python train.py --num_hidden_layers=9 --hidden_size=160 --n_experts=128 --experts_per_token=8 --d_expert=64 --d_shared_expert=0 --hidden_act="tanh_gelu" --moe_layers=[1, 3, 5, 7] --router_score="sigmoid" --normalize_top_k=false --routed_scale=0.707 --balance_loss=0.000113 --balance_bias=true --router_noise=0.1 --init_std_router=0.00915 --lr_router=0.000746 --vocab_size=8192 --norm="layernorm" --norm_eps=1e-05 --tie_word_embeddings=false --optimizer="laprop" --learning_rate=0.00201 --beta1=0.9 --beta2=0.99 --max_grad_norm=1.0 --batch_tokens=131072 --max_seq_len=1024 --train_tokens=510200000 --max_steps=3893 --dataset="wikipedia_en"
Below are experts of layer 3 (counted from 0) of a mixture-of-experts language model. Rows are named router (the router's row for the expert) and show model dimensions 0-159. Each number is 128 + 32 x the weight over its row's rms, rounded and kept within 0 to 255.
After each expert's rows: "gets" lists some tokens that make up at least twice as much of what it gets as of all text; "mostly gets" lists some tokens that are sent to it at least half of the time. This comes from a sample of Wikipedia text that the model never trained on. Tokens count by the router's weight.

# expert 78
router [122 138 164 113 111  92 172 150 133 101 155 144 112 153 121  90  99 146 132 128 142 110  84 147 146  88 111 127  72 146  97  73 115 156 163 131 165  91 131 124 179 129 148 129 108  78  78 200 153 116 164 178 113  80 159 103 147 140 118 169  46 113 195 143  66 152 149 155 155 133 107 128 118 125 179  64 120 142  93 118 154  75 116 166 152 125 172 115 103  97 117 155  73 169  81 111 154 136  99 111 132 147  88 116 170 124 139 115 105 144  73 128 120 113 114 174 109  62 137 154 142 140 201 103 131 182  89 163  93 120 105 157 110 164 210 144 151 103  94 128 145  86 198  50 127 100 176 136 154 143 146 149 139 108 101  69 145 130 139 133]
gets: " to", " that", " which", " the", " not", " also"
mostly gets: " not", " can", " would", " to", " will", " could"

# expert 92
router [111 186 117 150 147  85 128  82  92 118 157 133 130 159 149 119 126  96 135 140 196 145  51 111 124 190  59 132  70 204 123 121  95  95 112 164 129 143 120 184 160 129 132 100 137 114 117 123 163 142  96 168 116 156 151 130 161 160  95 148  84 107 154 137  59 135 116 148 150 153  78 117 175 126 172 110 155 179 113 135 102  93  73 119  88 106 187 100  82  81 144 133 105 101  61 111 147 153 113 113  75 125 115 133 158 110 155 129  23 114  90 186 112 111  77 147 126  72 150 150 148 129 142 100 138 124 113 130 203 112 165 145 164 112 159 164  73  98  91 113 112 128 188 128 141 164 148 119 123 168 125 135 177 137 141 139  93 112 117 118]
gets: " the", " as", " by", " The", " its", ":"
mostly gets: " its", " exp", "El", " car", " app", " Di"

# expert 101
router [151 149 138 204  93  63 116 109 114  99 134 182 109 170 127 101 130 133 139 131 165 173  89 140 152 157  99 163 131 162 140  98 176 125 135  99 183 166 137 161 120  97 133  88 142  80 143 148  79 120  97 112 100  64 166 166 163 146  76  98 125  85 128 112  88 162 130 118 129 145 128 122 112 135 154  94  85 180  82 142 162 127  84 143  80 134 130  91  98  51 128 133  92 132 119 118 169 185 108 112 111 123 165 148 153 108 128 106 100  69 103 149 132 111 104 191 215 124 115  99 108 110 147  76 120 142  75 133 175 131  57 192 152 112 182 155 103 124 137 134 112 124 167 109 170  87 112 117 168 120  96 149 134 114 197  73 117 164 180 121]
gets: "'", " (", ")", "si", "mi", " final"
mostly gets: " O", " final", " Bra", " Ki", " Ro", " Bo"

# expert 103
router [131 121 186 168 119  91  96 151 168 146 153 162  90 169 180 118 136 156 116 134 128 173 150 143 125 111 115 178 159 159 169 127 154 150 133 124 131 140 139 131 104 129 128 125 199 131 129 136  58 123 158  93  88  87 151 101 147 152  74  97  62 117 106 163  53 139 132 143 148  78 102 105 138 107 140 148 150 138  76 118 138 138  40 168 151 140 125 106 106 101  88  85 105 153 129 120 175  99 104 147  92  62 209 118 144  94 119  88 140  90 115 113 110 104  98 191 156  82  76 141 158 140 119  84 167 149 116 132 127 142  51 175  81 156 162 151 163 114 119 158 100 128 162 114 117 122 115 136 151 179 167 142 128 162 103  98  64 207 158 120]
gets: "y", "t", "al", "ti", "f", "ta"
mostly gets: " Democratic", " Board", " United", " Soviet", " Fra", " Assembly"

# expert 9
router [137 123  95 169 164 135 105  94  93  57 139 170  90 191  75 134  49 115 194 111 115 212 101  99 127 114  88 163  87  96 176 133 142  83 150 128 169 145 130 169 155  82 129 114 172 147  91 182  95 126  90  50 102 113 121 134 102 124 137  83  94 126 136 102 136 109 151  97 148 146 121 120 119 112 162 105  96 164  73 167 159 142 102 183 127  49 118 123 111 108 141 148  91 110 115 134 144 137  74 134 120 124 163 147 165 117  53 120 128 131 140 186 113 113 148 148 143 107 107 145 114  84 163 121 135 149 116 136 128 187 148 140 123 129 146 119 155 120 176 129  86 185 125  83 131 189 165 140 109 141 149 158 130 186 166 153  85 119 188 174]
gets: "th", "\n", " first", "st", "h", "d"
mostly gets: " first", " United", "th", " North", " South", " second"

# expert 72
router [150  99 114 143 127  71 113  75 141  98 137 187 100 142 179 127  99 136 145 136 201 224  95 126 152 177  98 157 111 159  94 153 140 100  81 118 187 151 135 172 187  93 145  64 157 154 145 196 106 121 120  58 105 162 129 170 119  95  81 101 134 141  83 147  68 132 115 159 140 154 111  81 175  71 142 143 108 111 102 143 113 135  27 145 168 110 134 141 141 113 158 142 143 159 106 131 170 100 145  99 134  41 169 111 146  93  92 120  70  65 137 125  98  76 142 115 101 106  95 160 169 136 135 131 142 113  98 107 181 116 152 132 145 170 123 159 148 112 161 166 116 117 139 107 113 150 136 119 124 123 144 146 152 141 140 146 100 110  92 156]
gets: "n", "s", "t", "an", "r", "on"
mostly gets: "an", "n", "ian", " United", "lia", " Kong"

# expert 29
router [125 173  87 112 113  89 149 127 106  91 140 125 138 169 137  93 138  97  88 149 132 145 146 148 136 114 112 116  91 115 128 127 169 129  83  74 118 139 128 123 140 106 161 175 101 130 116 184  90 106 146 126 153 115 181 124 140 165 148  86  98  40 106  90  96 175  87 153 147 160  74  76 198 140 150 104 142 179  89 142 176  99 113 132 182 103 110  93 142 116 100 183  81 157 168 129 158  93 113 136  76  76 167 209 113  84  66 133  92  93 139 101 156  99 135 121 172 118 161 123 155 118  92 100 169 181 142 109 195 119  97 106 174 116 121 136 140  78 118 106 133 107 196 118 145 166 140  81 180 135 151 168 151 193 130 110 141 113 109 162]
gets: " was", " is", " were", " be", " are", " been"
mostly gets: " was", " is", " be", " are", " were", " not"

# expert 62
router [161  96 138 184 147  93 168 150 164  79 139 160  83 160 163  88 125 107 116  98 117 175 111  80 167 123 126 121 109 159  98 170 102 171 119  94 126 136 127 141 190 182 107 135 176 133  70  89 101 173 128 116 150 116 130 131 129  78 191 154 142 136 169  92 129 155 111 167 145 139 117 192 143 114 144 109 152 142  60 144 123 124 110 154 149 131 157 116 110 161 105 132 132 213  50 157 127 109 127 144 125 102 157 139 144  91 110  66  58 192  84 158 132 169 110 131 155 125 125 104  84 181 167  98 143  93  98 149 111 126 161 148  74 149 124 129 140 107  75  81 133 156 154 129  69 101  97 109 168 144 188 148 121 107  63 114  79 150 177 119]
gets: " |", " The", " the", "\"", ",", " –"
mostly gets: " Love", " You", " Best", " Jimmy", " Game", " Tal"

# expert 42
router [151 165 164 138 105 110 197 138 161  96  94 134  68 137 119 106 128 111  73 115 102 119  63 119 173  70 137 161 144 128 109 144 124 127 156  99 143 102  53 123 152 168 169 120 169  89  84 213 119 120 127 136 173  95 129 165 135  79  99  78 120 106 179  68 119 120 125 125 156 146 104 152 151  99 169 122 135 147  89 162 132 174 130 135 131 101 155  55  72 169 173 120  84 111 135 129 187 115 143 128 122 117 179 161 159 143 101 172  86  91 133 108 124 134 119 145  73  95 111  94 149 127 138  95  88 210 133 129 107 141 137 153 158 154 102 170 154  87 146 197 132 100 206 145 155 153 120 132 110 102 109 148 140 199 113 134  91  92 104 140]
gets: ",", " (", " October", "19", " January", " November"
mostly gets: " November", " August", " October", " March", " December", " January"

# expert 44
router [176 162  81 175 120  63 153  73  78  96 135 147 103 181 130 110  75 123 113 130 176 169 110 123 149 129  81 175 120 163 140 107 157 165  94 172 189 117 123 190 120  79 144 118 145  95 137 125 105 115 165  82 153 118 205 141 130 108 116  91  65  63 126  98 137  79 140  82 127 133  90 125 166 142 175 107  96 152 106 155 150 148 113 171  99 110 166 150  81  88 154 122 143 104  89 125 177 143 119 109  87 109 130 147 200 138 131 145 105 139 147 140 128  76 117 158 118 123 147 123 127 108 118 106 145 149 128 170 185 200 149 196 168  90 120 132 108  75 130 116 138  98 148 129 180 153  97  94 118  93 148 129 186 110 157  98  51 123 110 116]
gets: " a", "°", " 1", " C", " p", " N"
mostly gets: "′", "°", " p", " per", " O", " M"

# expert 35
router [143  98 116 132 128 114  95  49 139 114 177 144  81 169  94 112 110 110  98 142 108 182 140 103 104 140 125 143  91 169 117 151  92  80  99 177 171 127 114  96 179 120 131 117 128 157  83 146 138 151 157  69 128  75 121 124 160 152 126 100  85 126 136 123  83 125 103 118 162 106 104 154 137  72 142  94 131 156  74 102 131 112  59 170 207 121 141 143  84 111 135 104 129 156 142 155 171 110 120 148 143  87 218 138 112 128 128  89 134 105  89 138 139  95 114 146 135 111 167 131 156 130 165 117 182 143 143  73 212 120 139 152 108 156 141 140 157  92 144 196 110 174 142  82  58 177 132  62 114 182 101 163 161 189 129 140  85 151 158 155]
gets: "n", " two", "i", "an", " a", "ian"
mostly gets: " two", " three", " American", " four", " many", " French"

# expert 89
router [145 119 150 152 109  82 138 116 111  81 150 131 108 147 103 101  93 112 117 116 108 152 135 141 153 107 135 203 143 137 139 156 128 137 142  83 129 162  69 166 100 136 124 142 175 138 138 156  90 117 107 102 145 157 141 101  95 123 137  67 130 103 116 121  89  89 154 133 114 131  60 136 194 125 203 123 113  99 119 163 103 186 149  72  90 139 191 137 148 162 106 140  93 134  51 143 125 119 162 196  74 137 126 177 178 121 121 130  57 166 139 158 116 119  91 111 162  88 158 152 195 201 117  64 122 122 106 120 101 128  82 157  99  84 152 145 104 124  88  81 186 113 159 134 129 159 168 128 139 105 181 114 170 135 127  63  80 121  76 158]
gets: " of", " to", " in", "e", "t", "r"
mostly gets: " John", " David", " William", " George", " Er", " Gar"

# expert 79
router [213  97 108 129 112  75 152 140 135  88 156 154 111 158 136 127  45 106 129 126  79 126 114 113 163  91 116 177 137 145 108 128 140 139 160 174 150 103 100 161 208 161 104 126 137  98  66 187  77 166  83 113 114 123 172 191 103 163 104 115  91 115 167 100  87 142 123 166 142 119  88 156 186  92 158 150 155 149  81 128 140 103  67 137 152 104 189  91  88 132 165 188  89 123 102 150 122 102  97 157 150 106 166 109 185 127 127  65 120 111 106 114 193 117 142 155 140 123 121 153 132 100 189 107  78 181  92 153 146 133 163  82 154 178 106  83 130 109 137 144 106 112 106 160  86 111 121 110 181 131 102 144 156 110 149 146 109 122  97 107]
gets: ",", " as", ")", ";", " and", " ("
mostly gets: " as", " most", " including", " As", "As", " character"

# expert 93
router [164  77 137 167 104  80 136 135 105 112 157 204  92 160 139 102 118  99 145 136 107 157 109 102 131 144 110 146 143 175  86 152 122 121  57 120 171 162  93 142 148 117 149 132 120 126 102 148 119 187 166 145 128 132 159 184 125  93 160 113 123  80 140 137 140 128 117 123 117  68  73 157 167 106 183  97 139 105  92 128 140 120  98  96 148  89 184 121 103 137 111 132 142 161  81 130 182 144 112 163  82  96 174 146 198  96 126 121  80 124 129 205  96 132  89 187 118  91 146 118 158 186 128  85 193 104  78  63 144 152 134 116  61 130 161 121  90  87 117  96  61  94 122  97 158 174 157 120 141 171 164 142 150 133  82 107 101 181 114 107]
gets: " A", "a", " the", "na", " The", "ina"
mostly gets: " La", " Paul", " Ka", " Sa", " Ja", " William"

# expert 100
router [150 118 191 172 131 117 112  91 121  65 134 117  99 206 114 129 105 124 125  95 117 135  92  97 136 167 113 140 148 197 126 128 116  64 147 105 125 161  52 108 135 121 123 122 169 148  79  99 162 133 114 156 132 113 166  85 127 129 141 115  71 129 144 120 159 138  79 132 146 129  76 180 148 167 182 124 161 156  96 165  80 112 106 113  92  86 151 103 134 140 105 123 114 141  31 126 190 108 158 132 116 132 167 204 189 139 149 113  70 175 148 137  90 107  94 175  99 110 123 143 163 151 136 120 133 117 153  79 113 115 142 189  94 132 116 161 102 116 108  84 122 127 135 128 150 221 148 137  96 106 162 156 171 106  96 106  43 131 117 133]
gets: "d", "n", "t", "on", "l", "s"
mostly gets: " Hall", " Jack", " Ab", " Charles", " Hart", " Ross"

# expert 41
router [170 122  71 112 134  98 168  80 102 110 113 160  68 120  85 102  84 109  91 150  84 133 136  91 144 136 132 142 124 137  98 169  96  77 114 151 178 116  97  83 147 126 120 149 163 109  84 138 100 142  96  89 155 116 139 131 158 125 115 122 149 128 147 105 144 142  95 121 171 117  94 182 129 101 163 109 158 192  94 137 133 167  97 146 190  92 125 101  89  92 144 174 136 134 176 138 146 171 135 157 179 110 177 146 155 125  30  90 133 131 140  89 152  95 139 152 138 118 144 140 159 123 196  91 100 109  97  63 162 137 115 182  82 154 174 114 115  74  79 109 160 130 157  76 122  87 180  97  93 187 136 197 173 172 140 104 117 153 131 171]
gets: " a", ":", "|", " /", "-", " an"
mostly gets: "weight", " basketball", " x", " footballer", " en", " wor"

# expert 26
router [115 112 173 165 159  72 111 135  92 100 149 144 142 188  64  94 104 152 105  80 182 143  84 111 216 110 126 130 135 158 169 116 132 106  88 103 122 125 153 184 153  65  90 183 143 126 125 140 139 131 138  66 129 153 153  95 144 133 138  97 107  97 138  47 124  87 142 152 148  97 166 191 155 115 170 142 155 127  91 206 133 152  74  97 175 111 122 128 113 113  93 176 125 132  67 124 146 102 151 144  85  67 147 138 119  77 114  91 123 111 105 142 209 140 144 184 108 112 139  86 118  95 132 102 153 118  77 101 112 133 130 144 121 110 133 118 183  79 146 146 114 104 160 119 187 185  98  90 172 133 119 123 165  97 108 125 127 144 171 124]
gets: "  ", "\n", "ed", "d", "k", "c"
mostly gets: " th", " str", " mo", " disp", " circ", "iev"

# expert 73
router [ 97 125 131 226 121  78 108 115 131 143 157 161 146 166 125 100 134 132 132 139 149 128 153 104 186 150  79 141 157 161 114 141 152  88 139 130 172 135  99 170 160 103 127 140 157  94 133 137  96 108 113 140 107 108 132 130 138 151  70 116  32  98 140 136  69 194 154 153 104  98  89 105 149 163 133 121  53 131  75 198 180 102 120 130 161 114 126 124 158 145 142 199 115 136 105 128 180 134 141 157 144  83 116 115 113  56  55 108  82 109 150 197 189 145 111 158 130 129  83 141  95 178 112 108 135 190 110 125 158 100  96 104 158  97 116  90  95  80 131 141 117 135 126  85 137 115 135  79 133 126 113 144 183 110 177  68 150 100 126 136]
gets: "\n\n", "\n", ")", "\"", ".", "e"
mostly gets: " one", "aring", " stone", " north", " star", " way"

# expert 47
router [106 185 139 127 123 119 113  71 106  49 154 119  79 147 111 115  40 120 131 140 101 137  73 111 124 140  95 148 103 167 125 178 147  86 111  71 112 142  69 203 134 132 146 104 148 131 110 174 145 131  89 108 166 162 130 126 107 128 109  96 117 108 102  63 105  82 146 138 170 162  83 156 149 118 156 153 154 166 107 196 125 130 124 115  93 106 195 103 134 112 132 129 108  99  63 148 139  79  95 125 109 145 179 195 137 162 112 123  49 123 180 178  98 131 162  99 120 117 138 169 153 134 138  78 105 134 117  95 164 137 123 149 148 103 145 157 151 103 155 101 135 145 185 163 157 179 150 133 104 113 110 140 174 123 163 120  44  97 132 176]
gets: ",", " |", " in", ":", "–", "th"
mostly gets: " metres", " February", " Rod", " Ann", " Jul", " ed"

# expert 66
router [ 94 143  88 200  94 121 114 116 103 105 149 193 106 200 151 117 149 138 140 120 132 143 115 150 200  90 101 118 144 189 156  97 125 122 111 170 148 126 148 165 153  97 120 102 149 108 166 157  70 105 178  95 111 148 138  92 138 131 141  90 115  59 144 104  86 125 114 115 130 131 131 127 183 144 171 146  83 167 123 138 112 128  96 127 147  86 192 162 110 100  87 161 130 108  90 145 179 119 160  91  84 104 112 105 181  88 108 127  80 108 101 175 131 131  99 153 158 138 167 120 133 142 127  73 162 114  70 134 127 176 155 128 116  76 176  83  75  40 149  82 144 103 124 156 169 226 149  96 131 123 145  81 137 126 147 153 120 118  88 147]
gets: "r", "w", "le", "er", "do", "o"
mostly gets: " da", " along", " Co", " voyage", " coast", "ore"

# expert 2
router [127  54 163 161 105  77 121  87 134  73 137 183 106 175 101  98  87 131 108 111 129 241  95 140 176 118 137 190 124 123 184 131  97 102 109  95 158 155 157 156 115 120 124 178 172 155 139 116 118 160 157  54  93  91 147 118 112 134 137  81 111 101 136  97  81 104 122  98 113 124 106 175 162 108 135 136 100 193  77 114 119 156  78 137 164 128 182 148  86 126 121 164 141 130  78 131 179  98 152 165  51 132 132 104 149  86 109 106  93 129  91 174 126  99  90 168 120 113 145 168 168 127 130 118 143 108 108 100 142 163 137 113 106  67 156  87 134  96 189 150 145 134 139 125 101 170 135 142 111 141 191 131 163 158 128 131  76 114 157 159]
gets: "e", "a", "en", "ing", "n", "k"
mostly gets: "ford", " William", "berg", " York", "burg", "bert"

# expert 56
router [128 113 138 215  60 112 113  99  90  97 140 145 131 151  99  89 161  73  68  62 133 120 106 100 146 124  88 133 157 204 108  68 144 145 136 118 173  68 123 112 147 104 158 167 134 150 117 132 120  86 170 163 136 131 127 130 162 175  87 164  51 158 167  85  71 149 127 165 144 123  94 100 220 150 152 121 105 177  92 189 140 119 118 172 136  97 148 111 120 130 100 178 160 183  98 111 175 114 153 130 157 143 129 141 142  63 113 158  91 159 146 128 160 130 107 151 135 127 133 137 141 159 121  76 114 144 146  99 137  90 153  97 166 112 148 113  99  76 123 154 127 126  91  96 113 186 128  79 106 109 135 116 183 158  77  89  91 112 131 105]
gets: " a", " an", "A", " A", " no", " with"
mostly gets: " a", " A", " no", " an", " An", "A"

# expert 31
router [169 127  94 123 135 127 152  76 140  72 139 192  82 157 115 124 114  81 142 142 107 133 129 138 101 132 137 139 105 161 107 186 124  90 110 151 164 108 100 112 170 106 149  95 162  91 106 119  94 120  96 139 115 117 133 148 185 104 185 112 153  99 147  97 130 123 124  95 171 108 132 165 159  93 145 145 131 186  82 118 103  79 113 139 137  63 140 142 116  91 120 138 122 130 160 143 154 143  87  90 187 126 177 164 192 131  66 110 103 152  98 136 104 125 147 161 143 108 138 171 166 130 133 116 154 121  64  80 141 179  99 162  45 121 189 138 124  72 127  73 135 149 114 126 145 211 175 100  90 178 176 109 205 116 179 127  73 151 125 166]
gets: " the", "–", " for", " 0", " played", "'"
mostly gets: " football", " Col", " Win", " tournament", " yards", " basketball"

# expert 84
router [118 122 119 175 105  93  90 152 155 103 147 178 112 167 133 105 114  60  94 127 134 168  62 127 150 105 100 149 138 186 132 143 141 153 121  99 139 151 104 157 158 144 139 124 185  85  92 154 154 137 123 125 102  79 120 131 148 106 140 108  84  57 149 135  70 124 151 161 162 167  70 141 149  69 133 104 163 150  99 203 114 131 104 121 125  92 166  97  99 142 115 154 110 128 114 106 122 187 102 183 144 118 131 155 157  84 143  51  94 116  81 171 153 120 100 145 170  61  96 199 149 155 159 107 135 125  88  98 121 121 167 160  94 180 162 157  89  98  90  99 102 144 176  97 164 125 102 124 173 133 134 156 157 187 172 102  61 152 108 127]
gets: " the", " The", " a", "The", " his", " their"
mostly gets: " the", " The", " their", "The", " her", " its"

# expert 55
router [145 144 119 123 145 115 128  77 123 102 132 197  98 149 118 113 111 125 139 181 143 215 109 124 152 158  93 142 122 159 113 158 147 108  84 137 128 162 151 155 158 125 150  78 123  99 156 104  94 127 105  60 150 102 131 118 121 136 155  84 137  65 132 120 113  86 134  91 146 150 132 124 169 106 143  99  99 202 112 152 135 148 116 105 163  97 145 124 106  84 160 182 108  76 117 150 176 172  91 115 138 128 162 138 156 129  67  86  94 107 110 139 161 110 158 199 148 135  78 113 136 117 154 113 162 101  89  91 163 174  97 154 130 112 213 142  98  88 118  42 165 122 145  89 151 163 160  82  83 135 103 102 161  66 217 130  97 133 162 165]
gets: " |", ";", " football", "hi", " based", " for"
mostly gets: " Mil", " pos", " football", " based", " Phil", " explo"

# expert 11
router [187 130 204 156 112 158 131 111 139  60 144 148 122 164 135 148 132 100 105 138 146 138 106 105 135 118 121 152  88 138 119 128  58 125  97 134 166 120 185 156 140 110 136 170 120  86  79 152 103 115 110 170 136 104 106 140 139 149  88  90  85  85 181 154  60 138 132 184 154 110 101 109 167 136 133 133 115 114  90 159 151 152  79 140 128  78 206 107  59 112 139 173 124 204  60 151 138 108 135 127  97  93 164 135 123  48 121 131  80 122 112 161 160 194  78 186 151  74 101 189 123 115 135  70 178 175 124  85 154 125 102 154 126 103 117 143 147 133 147 117 125 100 140 115 123 156 126 174 143 161 135 148 143 127  92  55 145 114 110 116]
gets: " and", ",", " to", " or", "–", "/"
mostly gets: " and", " but", " or", " &", "/", " so"

# expert 21
router [103 184 126 165 144  69 117 103 135 112 140 158 117 132 120 133 158 143 133 125 171 141 135 135 199 139 126 166 154 145 163 166 174 131 145 162 125 147 151 161 183  75 150  83 195 143 151 166  56  73 176 101 101 141 127 159 130 122  98 136  54 119 137  91  75  89 196 182 124 105 101  74 171 125 154  86  68 164  78 152 161 158 133 135 146 117 184 111  84  98  81 170  70 135 118 129 154 122  94  86 107 104 134 138 138  79  73 117 119  69 140 156 133 113  89 161 162  80  95 132 119 136 133  48 153 124 107 148 137 124  78 120 139 124 125 137 120 100 141 132  90 129 145  91 183 132 127  95 158 150 134 133 140 119 186  54 146 125 150 137]
gets: " of", "nt", "ing", "ly", "er", "ti"
mostly gets: " Bo", "ru", "ora", " later", "uc", "standing"

# expert 18
router [135 201 148 168 155 102 110 122 113 112 162 138 138 143  96 112 148 142  96  91 110 112 117 133 192 104  56 113 138 146 129  98 108 126 115 141 117 128 114 127 212 138 214 174 144  96 128 114 128 109 144 153 122  91 160  93 109 151 128 112  97 143 126 157  50 135 119 164 134 135 106 148 113 128 133  55 125 125 100 137 162  94 105 165 101 101 150  81 101 111  95 185  70 185  59 114 203 117 110 121 130 113 206 149 181  91  97 121  82 136 164 152 157 158  91 184 112  49  97 164 105 170 131 101 126 145 152 163 143 113 138 127 129 174 156 165 165 116 157 128  64 109 102 108 129 135  86  96 154 135 131 147 165  87 129  60 144 137 139 168]
gets: "ed", "al", "ic", "d", "ive", "ated"
mostly gets: " public", " ins", " trans", "ative", " reported", " similar"

# expert 48
router [166 112 150 148  80  75 103 120 146  92 134 170 138  98 105 117 116 150 123  98 157 179 144 135 192  85 126 148 176 111 149 137 124 123 149  90 138 157 151 139 177 129 148 161 125 141 143 176  44 130 124 104  91 117 115 128  95 153 130  71  79 121 135  80  55 143 121  99 108 110 140 119 172  86 138 154 105 130  83 198 149 136  86 116 161 103 129 110 123 113  94 198  78 116 107 134 152 120 163 149 115 111 187 132 143  52  78  61 108 178 112 156 130 114 109 174 122 127 142 158 136 135  90  66 135 118 121 108 125 120  62  88 119 148 180  76 208 100  91 144 120 129 147 161 164 129 144 139 171 184 198 124 135 161 153  94  97 150 155 163]
gets: "y", "ing", "ly", "ed", "e", "nt"
mostly gets: "ness", "y", "aring", "der", "ify", " least"

# expert 1
router [ 98 151 200 165 144  68 146 124  99 130 140 140 147 172 107 131 138 105 135 104  81 126  74 116 129 136  74 164 133 182  84  79 130 117 161 143 139 109 117 161 253 128 215 157 111 118 105 152 140 116 143 181 112  79 149 114 135 160 106 151  52 144 154 150  38 154 110 168 162 125 112 101 144  98 170 120 119 140  96 138 145  62  93 144 148  60 149 113 105 105 113 154  74 173 111 115 172  78 120 101 141 138 153 180 143  81 108 113 111  86 140 163 134 148 111 176 118 107 144 139 147 147 136  90 105 164 145 158 154  75 173 104 157 128 134 102 167  82 109 117 113 108 124 116 126 147 147 127 154 111  98  82 176 110 135  71 138 107 153 122]
gets: ",", " is", " other", " more", " while", " for"
mostly gets: " while", " other", " However", " more", " very", " considered"

# expert 25
router [140 195 131 223 119  77 111 105 115 152 141 146 132 145 158  87 124 158 140 125 121 152 102  83 120 154  74 156 112 159 153  53 147 126  79 132 141 143  92 179 148 113 144 110 136 114 107 138 112 106 163 127 142  92 140 108 149 138  60 110   9 115 156 158  90 137 106 141 135 125  94 119 156 114 153 110 103 150  76 155 163 118 107 121 112 102 125  82 118 116 112 196 115 138  80 125 178 131 119 165 139  74 137 179 133 108 147 144 104 111 129 139 157 112  67 184 142  83  98 121 122 180 133  73  73 211  98 131 181  93 125 187 171 125 172 142  99 135 190 143  83 120 131 112 181 127 106  96 172 113 141 144 150 122 117  90 140 121 113 164]
gets: "\n\n", "O", "A", "E", " U", "G"
mostly gets: "O", "NA", "\n   ", " U", "Q", " UN"

# expert 115
router [120 117 139 140 120 106 161 122 149  73 154 132 125 151 161  89  82 136 134  71 114 139 180 141 178 101 121 115 170 129 115 183 143 164 128  90 117 171 115 181 158 192 113 138 184 157 138 154  69 119  94  94 155 103 117 144  76 157 117 106 117 126 172 102  85 132 181 183 120  86  70 195 158 100 158 145 121 132  84 216  90 169 138 121 159 138  99  63 143 171 126 163  79 178 100 109 162 139  86 132 118  99 163 146 134 112  66 146  88 136 137 131 129 151 155 106 105  97 121 160 121 181 148  85 140 173  56 115 126 170  59 144  70 114 123 137 108  95  52  85 141 144 144 111 112  86 141 155 157 125 129 133 142 110 160 116 109 108 118 156]
gets: " that", " who", "t", ":", " it", "ff"
mostly gets: " un", " int", " God", " exc", " Jer", " Th"

# expert 27
router [166 145 107 152 109 102 111 126 132 131 152 182  81 163 136  72 118  68  90 109 128 145  79 140  90  55  85 118 153 173 124 141 100 119  95 125 181 140  94 165 184 142 133 124 161 117 131 165 103 150 151 115 140 119 143 170 147  92 124 125  56 112 174  95  97 105 104 163 167 121  91 129 160  55 150  76 169 187 106 171 149 113 115 109 206 125 174 107 111 122 150 137 121 199 130 145 122 140  96 122  75 103 156 135 176 103 138  94  66 127 135 167 146 143 134 163 133  50 135 147 131 167 165  64 113 109  71 136 132 111 173 168  84 121 137 126 115 100 128 143  77  94 185 119 134 145 112  98 171 151 177 118 172 136 152 124  85 114  79 105]
gets: " the", " The", "|", "The", " was", " up"
mostly gets: " Su", " The", " El", " res", " the", " Ku"

# expert 52
router [134 131 132 163 117 105  91 138 142  56 137 146  71 213 108 102 118 119  97 148 127 158  93 157 141 105  89 107 159 202 152 126  78 127 133 118 133 189 106 119 119 156 116 122 120 100 134 153 146 120 181 141 153 124 112  60 136 125 125  85  69 115 121 140 140 122 121  83 153 150 101  98 190 145 207 105 166 156  97 137 137 107 100 100 129  91 161  86 115 129 104  98  83 117  53 118 164 114 152 126  51  89 156 122 210 109 129 162 112 155 134  88 172 162  93 216 106 115 115 139 213 161 172 122 143 152 132 111 128 102 150 142 118 109 135 153 152 111 143 128  87 125 127 155 115 189 127  88 173  94 155 160 160 122  91  72 129 110  80 130]
gets: "d", "n", "-", "b", "r", "man"
mostly gets: " Ha", " Ho", " Ben", " Hu", " war", " Van"